Weights of a small mixture-of-experts language model, trained from scratch on English Wikipedia.
Experts: 4 picks a token, a softmax router, 16 empty slots to pick.
Below are experts of layer 4 (counted from 0) of a mixture-of-experts language model. Rows are named router (the router's row for the expert), gate (a neuron's input weights, with its number), up (a neuron's input weights, with its number) and show model dimensions 0-191. Each number is 500 + 50 x the weight over its row's rms, rounded and kept within 0 to 999. Numbers have three digits each.
After each expert's rows: a language model's description of what the expert responds to; "comes after" lists some tokens at least twice as common just before its tokens as in all text. This comes from a sample of Wikipedia text that the model never trained on. Tokens count by the router's weight.

# expert 58
router:534605457530536511557555572519523496506454540435515548487478449480526456536516484516468598464515524504477501585548549525556537451444465485457514583507514443490410447498538435538460515509384497608604444444551500578502570470430612529573523553465570522426510563455566470512424531436580478414489475486547527455434480522567596470482502566422457497480556501530488532546408510497515538450485503483412534435435549541540499443465572530492585542511510554538506463423547489572585525440428516487571589408540499501479528573488514433565453482534522544456570505407444451588454492495520441608
gate0:567498371521445411484511573488571441469428477493553459530565514522510546600542473483446511455519383429587601511618448559486469531511386491435512479520453551428495514643562462506478438501475535517539500531602530496526520481576541507554536507428456513509449533549495388387475514464471546416484549521523487474479546475508544535582491588524517591542468469501538443525537509457541456536569406502443471491512487496543557495626507478488496545512474486527539545467535591530515475519439498553454531413512455451516617507523474448442518467528541501497517430408524558447515575561504508599
up0:573530412561480334480477512511517543543523497492557501451560513450535554475528587415456460399447403616517541515522471505460519477576507564525499445578493574481487474601527504466517492445386588499427515451537490501459475471442430562552492497354562428468530575508507431546505529455445531503465475559522500530508533405469498510542501506597519527556479489491448576594530438468505532502491486542535468491419570502509408532577467489436480625467516442517503627526552584553546522444478412464520508455483511457549547481502554472501475529418504531478506437421506536526481556452500551567
Description: Table cell pipes
comes after: " |\n", ")", "\n", "===\n\n", "\"", "==\n\n"

# expert 60
router:514561495532545433554558500469505560565471546458541501374434481454543533559521472530462566471602568577466467593573536588541571458442470429509530519499596480461500471471489496621424508528486466529592444482518458578487529533499536548479528601467578485497439532436566425471458573499555476502456449480556559430487482462479562450428577536432486532483565429539481545579489564498562500411482509443361575437419498603532535452501530540521518596522554525555439478422566525533524538471437553493570533485532510524465530528560527467537483477512519530449542420437475442513435482495468411534
gate2:520511537493410498430565481552457502503433566475437449463566465496505541510539492495526461494520533504498508506464554426507569453460529609378445460513442521480478496559468462454470484497611480425560585516450550502549424523478485533561579478412417408519500510513501439376539522592498500535546504457496474455463530595431483564468462443519480516428503461445479466466485472507458474464506461480463398581492613455481614436479429522541466458434462532521416453520571497506550485464477402496487313534452432552461503502457484457525512522563376445549566527538531462506547490455440520421
up2:568424534522411550412596364554460517465508481535482498470431474534487496509516543457487500499527423457523545444514445518476469583467519438342489462611455628499473440488512513524495541536461431400455504584486418436420414478580559526479448571453483544559494484486533496503466534458559460544545603462598493510486491508499527537473484530509501474465382448420504490553366486485436501478456522469550431528476549487485531573470546482490460533532478503575473450517420581537467519478465478536470440520456548488441445513438475449476467508432516570459603420505593511431542424484483559487
Description: Article opening new phrase
comes after: " with", " and", ",", ".", " of", " as"

# expert 0
router:520511489534568540521568470439552473540413589531537483470472465497510480515556509510389503539528510541464437556576518530615568436487460502479495541562514436500509477457509425555459553455521445514528444497569512512438615521485535604557529513535548479460412547430546428444454508457497459455404422483533626422418557491493568430494532539497371475491538432531434445504435570442503511504470533467480582503509507551558539447495528548515528511536583584564434443474554474552555560395475565466517568441502498590425553591539476478517479451561484564491581438506483515579485541444511482574
gate1:492500492503488572472536461499500552447377588464463527427526437453447541520482516495528418418433469595465550412476445456505609487523429564477424556574502535505492521522546441445506508464507504471515445536543504572437496530566584537448497586568437535474494525454569539427554452475441511543380524527550530550436537519405512436402405586486476455566477507494397472453480462489569470462532564488625501534514537520465460490452545536466432466493467494501402482496484540565390521445541461502501482514541445574485481501451464488618533469516392497535528466481557504431556621541495470552
up1:448497448543548422432439495405515421516522487524528516446480398447508543499499443524517457519567583562426478484546477534481370456508492495506601459480449549451453462558576412531521475466491445550540500545479533500554545487439386506457552455482513459516492478570527464594496471525538469467493411595454484496486501510536457561537640520484488443499450525492532507501507613443613546508473613575436452496501540501517514539504367515563521484401552536546565496473468549456526461494631516516539484509636480464557448447465578449589535520488452491546471473484519463512439427472505477410
Description: Non-English name syllables
comes after: " G", " B", " T", " S", " C", " P"

# expert 41
router:544549449525530461540526546473574428476505599529500437485430472462577475598565466560369499513563535560466485554537539539590512458461499458513507565574545484486460411487575428564454577466465468543523496445558423550508575494468531579540567561526506436489470542398542497478423553451563433423433460492575626458480510474470569398450532653490446545457568432506451506523444552479544536535466536462468523488469491527551469473521491543489520506582513524505475496417577470546535505465469554450520526496567482572437564584560569454558433477531497554448539472488482467592430478479506454512
gate0:487566476554441491524519471626508492525508492490478459533509502484489454556501492584464470419574516489463566523499400475462515581528540483460531565517559484400486568447525525453572631478469545475503531590467460475503487422435557450482437499520456361470497521451462609457480499522502523514534508447533552486525466494500632444581422527457521555511569494398450544538409454449437531613395505466579437449540518522483526458470476544514598534548495474548563441477512576499405425486478524387585514512562537566501474522564515499521561506419529550519484551572431461562528546465527542446
up0:535469548376561542603468476466513489438509385445544510439548564444446502424541472449479547538500519583512486482578446600408502479416531594591494547501507553463472478486468460489474490497445621573466479373531514461468525598517425477550557565529488542457525484518557471529467441564520468532479453603491506411575610489455455476500472504539581434534521566462545404475522492532487607493590543545510495412522501527536561566494522497544570490442403594568541456569483587480496494479489470502512430487509443465556483475546526521546532421533444525521464534568453496456517467559539526497
Description: Proper name beginnings
comes after: " the", " of", " in", " |", ":", ","

# expert 9
router:488568452567530472539521551490532453510481612521559534470462469508562507497565539510477580419514559518529463538527520527556556475512521475450518525532520461486417496478575425481505588511357505519610414468556352529453481458453600615535558520497566476402513602482525467456366457460520484472374439458568660456472492478435587510446595499464472517466510518456522513558491540470565577471434513413485559442530544537576523479517492533491518490531518512573452451473528445517524544480434564470534483519529497516464560532500546449579471462502432515496522496492468487516432575468477446550
gate0:487429464521416482436527481477553471501599518495413525470493473440618563530574450594443522481445511492534420545525502570482475551493512468516491607502484504482481490587534487438513489545376525458581443457563443517472452504434486443497455525542466427514535506477509401529485566485512468538480556486536536476426500584473499471531428511572469577487382414514427556508560526545517485505449449492475519349491548505472556474455412420539556462418542504508409529565566537532554599499492504488482473478522489421471379515479503502472483601501439539509475502581527422437524460451356506549
up0:526449540617413509513546465511458486531420559522556557524496447467384465591616502533478447478486430422514514532480544492520503550454588572600557483441444461579479464440501426482552417481473487459482482626550586487460526462544488493432467526560607493478428464468466457462498569571520537489507561422561518461490465492510474544515489548429422532429485467609489519516484444413438472601460524461569521537533511427574555521494505501521563417513374570479500595452504551535481514477522577548505463516560505518422611503490505535519524399457488538494556513486513480465491459510598465456
Description: After "in" phrases
comes after: " in", " In", " ", "In", ",", " May"

# expert 7
router:557573477547522488545540490463556538523493550521511439428428423524552524559531489591424509432543521517466487546527538550578570438387410463482515538512612380485503418462513486544440616506461496535544490487536454580477523510468536511500527535480533441442434550457565487498448530484512514484445445514639609438469499506500525435456543537445431497473554484567462543596407567463580527478526526435420509421442499585492523427511519577484510561548576569510526492415531513504512524440497532478551524404528502479415497541536457489572500484486525483426519425476501365519472481452487383517
gate2:482477507418557407602525506456421547630467517462489454509581541524516477539519578682459537566562496455538521521505550512481439548489469476564476478451433584562491447414453495524532509511467536529502504586560553489506437518535509500567529551477471502465525499518552563506465530512497433456545443594545548644552504485479530538501510493545490452515564494450479520514387532507526546417490461489555464519525425531543560525592491518486619564605468506598514553528525477538444424537534501396508508456559517474534453560433453428409529517497550560468543495550542522507499587447559556405
up2:442524479585516548548497424514486445489456548476499464474449475521546527492505534574507551520541542473519504546499517613446440478611512395432397546449533514507428428508411565553502487497550511404532484520455455489497497516605507495506510503539435457566529401554493506483536592650472509454504521581584436535508507461531572499438493464382492548510566440521497457565511575412424494485483448476469472560489546504562507499592543449543518378581401499473553449484510468524517445524553592536457478493464474484500396477386437499498535576538454568536530487569476576484483475539542454417
Description: Sentence-initial determiners
comes after: ".", ",", ".\n\n", " of", " and", " that"

# expert 59
router:512557462602554487490536503551585505476476554490521457469443482490523496557516478575470517489545513552484436590567565569563572435398481458479565558513601459523457403487514467553449553527443496558556463482577492542515529552485518553566541623478526426421470517490493447430490457417550449442476472565557547433488631461506546448439546567418410576459506489507461525496502573472499548548379548427423522420498511548608521476525528536477544522554581538594434521464598452544569578478462508459527534486524474515493517524506566416534464461491511508432572448494485482573474580480486493527
gate1:455454502515442443498522536555566483446556469535487474475582470424430461492508484503458451510458439537454512520558444582562521459546515438541515543453586412471467492546454458505388444491556464506441505518543511510522594584552485460592535619483501533435530556527457423506561584474450463383443511618562584474499607438615528535468406500390477543499480463450437477452535549509475546547419576513514425396443517530548466493541484484490557542436472448534532470522539550583473501522599401471538529508649511515491491533532510513447464496547416477557521457472526521471485508485498467470
up1:527568462504556571507544517502499519455419544537487378507505465510553499534512499533460499465583395499487483511519482489544468530444453408448549381632502503467507602528393505434506429500462562473557494413516532455561450388510483499502426520457503462532499516492386516559553455518474489495481556517505463519506552523589450436505517437577563513516497533444617483523565572450415585461450567468511430534541585537454467471500479420459596543563541483499487531506374474612426502449425526529446503458435529533498539557509566562553471440553568553409498491547549492443530482487467502453
Description: Table country codes
comes after: " |", "|", ";", ":", " (", " United"

# expert 44
router:531555522566506470510526500543475480516478535467521477476404448452584522551526573556477586441547526541446452544534595556513554513455436474468571535565566477420426501393592445511444601482490407525513453438550465583464547521408553588521538554554507437444519543442542442461430495515539521489463417474553560452456521497472555385464599556417495526443581510505496523576441543500473526480446500451416558500410526559550595471583482511545488562505491543509508529437535487515525509502465510453525467469540477560410564560570513385494421440454490515479521472417426417493475494485441452549
gate0:500594577569581420538490461578460516541470435444484481570458515416557452527534461481470559481518452444539442478496580492468461557516464415532476533511527475466405594502615392545495561569524536513529499511541537535475501468406514521468516482519531485486496404470566548425496511524555470602504467443630521605490505503499459345484499515490500603537491501532557398547523468519548618422595537498514529590466488477498506547501394534526514465475573503425504506438459472506451513498438477493524445520523437494531604488548500440485565478482485529490587540411532445459420582557484477498
up0:576517460355503488391545542441557506462387505490526527531473465517502442538498391436486511554539503556467540526446502557546589484447436464516562494468468481464400364477489505467479493573557572475504534565416568630479547410571503534456468465435491511519521465488403456558528462474445449513562451507480538474532564457506561588494417498508541451552461432565518502474459481633563507511480449530449457458542528503612552470488429454425535433560471488532491502478464426464530447533466641473448447461489494510554468453518448549526535459572498546498516446480556541459528505505555524569
Description: Abstract noun suffixes
comes after: " the", "'s", " his", " its", " a", " their"

# expert 30
router:509633466526490426549544481502590526522506516469526464417479469462586472592536519550421576454552518534459413548530585560498518504396443459494576529489517471418468448503529492574448535520474453536521461468509424557508531534414561526496552522497501460420487581436581472456436476509501505496485393542547546380476543537517499406468562529483396502477519480466465516564496556484538499456479529385420503494471485609506493470499540588451558549551568575585541486394568459559508489432464580505564518431558487492451532532580510504596458488467538550412501442432480464541490495453462418519
gate2:382560468420580583537549511513574540512548481464443554520433426495483545495478553531532416560455490486542472530414457595505521469500525431497548569461468518495470571440570527451567543500471490545556491532531568455568497555429573431478421517474527553343466474489445560474460453519486429458478503446537472489433562440515489497554502429488459527490533521605509489551592457447477511410513527449516562493505461532462449459439422543446512485522479560538542507522447375536516449462529499409557502474516492480574545531480620563472544395456511410442602513572499477569588556506507450468
up2:481423494446500540550503470365522555554483452460502454521466477500515500520513580491503576474532521487564460500503466504495587520512443456428453506523596448509463462494483616540470504477653553474523438466509501440573482512500530490495513530539544473528462506427596454640532450611530418609507482591449538511428523501553582550448492522535521424484490516505560535535515477496481436423514450491433474573546495395436465481415570479496500591558493537457490516456538542508495352437385539524529443499472513493452403495541523554499510585437465494422434473549544584522514502549471457585
Description: Definite article in prose
comes after: " of", " in", " at", " to", " on", " for"

# expert 19
router:504569454549530476563543566507547507537405539480581497477455452427540514483541493555464551442494610521497419527554535573541507458425452476463551550472540480461433441481528435504460545471426455607524466479515464602429522519399573551541542515471513456505451615402503449450414551411538505500402469499528526448430551520477566456401536526437462478459506489503466551515410570442486521507400491400447532479470560569537477507484595531506555503474544495557434435441595434563544563465476549504531502422585475507453528560490518435560495460521509514493542462447467473491437567470449441600
gate0:514594427496510570519418457471536526600540521560641506443534483500490563487539471449524485527480577543540450448421517578569570458479520475474478424408502441546543393509485501547448455458449570530444517497498404473515494573530499497471577465440510635528536474440497458496497509588498541537516501383435487524504511506569613499418531431398524458481455513551585503511476467498566596362531485538467470491427431438556437493558509587529553459411562509455488497529527558534457517535528429463573494502584522536513566534524500454476488501511494534578577504440489548450467490537554559456
up0:555514578493537576499529474480495593502573520538414506462494509508496446538473563567504527435500461498465485453516494563508559527533502446427490430472455492370406391525524583508404607514506490573411581446442513432395504514528399490443466506501518504546512572500568348615479526609497496517517467571465533370457450484550473538561445499460483552528467454539524516493537542548446423493491561513495513495584499539545529493457467453473472491504514551515579538435541568500538548525516473437576559513474557465499512472492518456461527567546577580421411406461462552434552506547505562521
Description: First digit of dates
comes after: " ", " (", ":", " on", "born", "On"

# expert 13
router:538558422575567459516522541445537490520464543401557471413442397478547464573509482615460560481568539551496478588526567549564534408476509515422562549523563493521479421468542419549471579583445485542522472493541477529489574545452533510530569528508528407492402543434565408409452460435545486426453469464545550442470541477526545471474525536493421483449509427509480563482467594536538609443490566471470533477508541518570571493487498535485507550518528516544436465475607433563567546461448541477533551423512456519505543575583516446566428466488509531465543480498480492608408490496450481542
gate0:535519420412455488587505424472481525537432492524616494479584484446534454446504482595432502480505553377484506478520430437472475442508541513421562485535530517637554485561459520500513429576527487456509507463592481506476510544485616463517497552459513524565436590467535495469544390537504537410453448449553527575469510428599463494524434486474491419552565511479488549511549488475487464517524533473462410579461432498454497543522480534482371519534496476523491436437436432549481542507409385451482418426447477523480452506521500460576456455527405620495518459525514548529426509523446530480
up0:531503381431475512529516558429471505564456508542555526399424446563514524528578430463479536451442510480494574556497500447454527440455495566477471503389430428610443479501471514458585479515421469503453429487527512603497463558487481451517513446500508515537498589529591416448598470621452525506531498554445482501434474468474598467421414461539512454504533505584520580493511477507505562505470503572569450489567505432506587481405439438457458524500536551441439511479537533550557491623462466424560430486548519522604490439477545409538571469495520483459533548494469477537475590539471518542
Description: Male given names
comes after: " |", "-", " by", ":", ",", " and"

# expert 50
router:523570486557566489543527521484500474556422573449535453433409479491605543543601521574449554468535551541469464510552571608570546452441518486390574607507532417408453474478534475546448535487442522550503519400524498600456573506434532589571498510517591487486398529445531451492465491499543499430474490537526592442507518497522534459446529491414427503449495431460474508521398579418543529510455516433436501468455508563551514502465507538454573551577488570507467471466527507602509511451431564476540539458557512591441528555515537439485403481474492583484503431457480424522464518486496482543
gate1:505526549500538468547511532414494502546470470471584463491449514569554478503513487464496422445455406511458458529415477434540514590584461464472495479456433432557434545484422465578557496520441558434570490476579531478508546473456448544542498449453536397585522567396522612507526508515555421543507516550559495504429498556544540494520530440474477439437577528417454470462493459519476488511494383530506393468411447405540527566534475472451454531447536538451502482543462488498526416478451521481495588501504455515470441434632507515545525485423584493564446531503592433494373477515544400462
up1:456467458562504465495427363469552508485577447551456481546466409522528493511510466493494569521385413444522476505407439462483545412420537421511524402611524498510485481529451544492568608534448481511467502530563459435503493503416517400441520570514530461465550523498460571511440513462507431527469492542609496524545538430506497520479531539557455422535451495509514510492540550497538578520471541545533476424491485474554477513425481449487507426480615521524451510525588537379460455494593470524423561592524521580534463633535543608520460461476560526489494461567536422579532478516544522508
Description: Opening quotes and pronouns
comes after: ").", " that", " as", ".", "-", ":"

# expert 29
router:441530497540558511458518549497523485557461522424513463413419470450565523599531524491496553439562520530452453626552525552554573485485446443454500574571556441460421481431578463540491564504435457525554455452539429572448506473431526498500541583558610415443486552449503416456497481441520481460464439548544510436420480538547576449438531536425427529441497412530471537538511573516524599439474506407485519450524571533554509511512588546457536563530506538514496445474522480536560464524410616486590522427511401563464526493554505474497499458439444489456517493382506453515500500501456454568
gate1:526459602424433463497500577590548582479474458500523419467562540493568485446544577509462518510560490563426557503462530410469406474646444498461534546534464554529391453519512468499504478390540557430510422444486570477426437476465509468487499459483516392485559538544588489552509604479558471459456510529564410535533516599386564490512505541564509531503499482571482519484464505441538489601550555527492575488522529518532532517505519532474506489570499549526540458552460516590588523480504436509462411492471460458561420478550466512508487511504460414462437451411641554504499499532485489429
up1:597545538438440516443495528452548485549491395497487510520501532504451455527432539510447438551539525523562505476458482530430572472476485465492475519503479438559468518440356400538521447627477484606524492484484369506604558556484581458496533449490446498515425498521458555493518461534427595495471437467435517501500509511537563512508430509575486521489589472459405421467531444531483523447575492603528445594537502528502504550406478570495558524378548479522535528455504516454405514564523522465604481474468434536545552583537450455503464465467512492461532585424465460570470448414495546562
Description: Action verbs
comes after: " to", " and", " he", " they", " which", " also"

# expert 39
router:524606506528507507543512575497602511519454528468547520422493503480501535564526504560458474491530509509480396557558538534510518403432460417486513476596519412505501417518511373625433619558448491582557472480564476534442565531470570526597576527484503479461449578506512431477467441443501470462467427548573643500502539505482515495414512474491500540490449432461425459503445521465478569521486571458463534433499499570547503509538603550439515505592548551501460528434542478587566551482411551461525557491544490528520534521534523500502456407465455582515526488455445420602488555471485466535
gate1:454500482635481511394556586467546583506455431520461438492500460600440494461529577410517485423510466550533509476500453592538443420477397521509518435496456488516481488513502553438542500563601563539501552461510529538524423548603489419452491483434498463550476446457463454492537484526485512443435532591569455493456507599552572498504383572533530568473553595502513554448517492485471446470526433482478480532512517479488452465462479498569486488497484403513486463554420611538443556560465412452439493645543397423528465422466499530481464522479539502486519536473476436535455573553445522508
up1:540479540433409547419530367503443470461539445489478501446514506515479426558528483529578491478636541479540482487493513447531475531532506454533484482522516499646460442533498510570515486494492563482438460513519495544480528450437461548489521548512499464500391632526479508419457480513405542454445469478513624449384519454423516431485468521468451559519417501501421442573516567469422497490499415428479566507544414481476507491645385494396490501564518538572504535511573446454493491486541500485521509518440599474493449475540565606480488476500470513474483480537411454580563564490495511451
Description: Table row ends
comes after: " ", "%", " JPL", "0", " |\n", ")"